{
  "n_layer": 12,
  "d_model": 224,
  "n_experts": 16,
  "experts_per_token": 1,
  "d_expert": 128,
  "d_shared_expert": 0,
  "activation": "geglu",
  "moe_layers": [1, 2, 3, 4, 5, 6, 7, 8, 9, 10, 11],
  "router_score": "softmax",
  "normalize_top_k": false,
  "routed_scale": 4.0,
  "balance_loss": 0.00688,
  "balance_bias": false,
  "router_cosine_scale": 14.0,
  "init_std_router": 0.027,
  "lr_router": 0.000743,
  "n_head": 14,
  "n_kv_head": 14,
  "head_dim": 32,
  "vocab_size": 8192,
  "norm": "rmsnorm",
  "norm_place": "pre",
  "norm_eps": 1e-05,
  "positions": "rope",
  "rope_base": 10000.0,
  "rope_fraction": 1.0,
  "qk_norm": false,
  "attn_scale": 0.177,
  "tie_embeddings": true,
  "parallel_block": false,
  "init": "normal",
  "init_std_qkv": 0.0397,
  "init_std_o": 0.0,
  "init_std_up": 0.0397,
  "init_std_down": 0.0,
  "optimizer": "laprop",
  "lr": 0.00116,
  "lr_mult_qkv": 0.7,
  "beta1": 0.9,
  "beta2": 0.98,
  "lr_head": 0.00522,
  "grad_clip": 2.0,
  "warmup_steps": 208,
  "schedule": "wsd",
  "decay_fraction": 0.748,
  "decay_shape": "linear",
  "final_lr_fraction": 0.1,
  "batch_tokens": [32768, 65536, 131072],
  "seq_len": 256,
  "doc_mask": true,
  "train_tokens": 271000000,
  "steps": 3619,
  "dataset": "wikipedia_en"
}
Below are experts of layer 7 (counted from 0) of a mixture-of-experts language model. Rows are named router (the router's row for the expert) and show model dimensions 56-111. Each number is 128 + 24 x the weight over its row's rms, rounded and kept within 0 to 255. Numbers have three digits each.
After each expert's rows: a language model's description of what the expert responds to. This comes from a sample of Wikipedia text that the model never trained on.

# expert 7
router:150098116129118117092164145114125085118131163169137137119090138068124133130139144143156080148090146132126073103133145116127134103141119111057166126101126130121117166163
It responds to: Year digits, word-internal affixes

# expert 14
router:146134122133136147161144136109141132134116125100153146108121125162144123075171143124109171066116128071123168139120119122129109155149090147140135175128074155148104158125
It responds to: Spaces, numbers, clause links

# expert 13
router:127149102132154084151099172146137116122122144103126172101140111164171100099155123110104159071112160163094194139140129096126150162144128143187133164103158148153119118090
It responds to: Personal names, coordinate digits

# expert 1
router:134161114144120108102149135127141142138130131103131132131122130112158128168064115104098121095112117116174049143140114123111135113117142128093120120113124160135123136114
It responds to: Mid-word syllable pieces

# expert 10
router:137126119114102133148155093145099108127174092125112155158107103169107119126159126153119116118147139122121145097136174119143108137080087127143116142121129077129115086114
It responds to: Single capitals, hyphens

# expert 8
router:116124149109187119144114140116159159112135134105125130121164158117102165119151117133127110138101111153114132107135081118086112123138131132128151153176116119136074124139
It responds to: Auxiliaries and function words

# expert 5
router:098133124115148128150121156107154122130112122154078127122127133129176137127106150152157138126125140144111143137141137160116183113179120122151122088131161158137150123158
It responds to: Foreign-name inner syllables

# expert 4
router:104106126136115113112142151116108119157123112112124174107115091147155112087151089097130150085152153128137187123153091130149110168143121106137117149104102097159167146123
It responds to: Digits, commas, list joiners

# expert 6
router:129117152113134139134126151170110086120149112161136175150133128122160121096134138145141143122130097131093158125113135147111136094152127105148148146139137119097114110122
It responds to: Mid-word consonant pieces

# expert 12
router:136157140141111155112122117128095183112126139104105158114132125144104125125132119092174111191163121152133167117154099079152096138140110092145103144100096119091103140098
It responds to: Prepositions and list dashes

# expert 11
router:106088144110135117164138119152102133149130143103111076121173096118095112133143137167114130118122151071132133145091136132127100122111157143141130131131153101148120083115
It responds to: Common noun starts

# expert 15
router:138126167119084168149128112113113126133158120118138126124156151117102093174111145143166137154127148139134124113128129118140158169127127137141200128126119140130117138124
It responds to: Year zeros, place suffixes

# expert 3
router:143152125121101150140110154092158169140124138147146141103119128174128175059145123162109110176170138149128135135159110161123097156122157128101091093135135113167167105157
It responds to: Sports-table name starts

# expert 2
router:110111115120119134111127109104129085121158138105151124124092126157124093088108136135099152122178135126103175161160150155148134097101132113125089126117144111103134131128
It responds to: Line breaks, capital name starts

# expert 0
router:132102148122087155112133105143120117117105155104173068144112095104093132118111126109126129105091133135129114163078120156172122135127150154150146148146104117142148120162
It responds to: Media and career nouns

# expert 9
router:097145147146136095155098166145151117147054140170131126170126154142078110105137146081138172135174115124114148073132112125126149099123138131101114075127111148121131159117
It responds to: Articles, adjective endings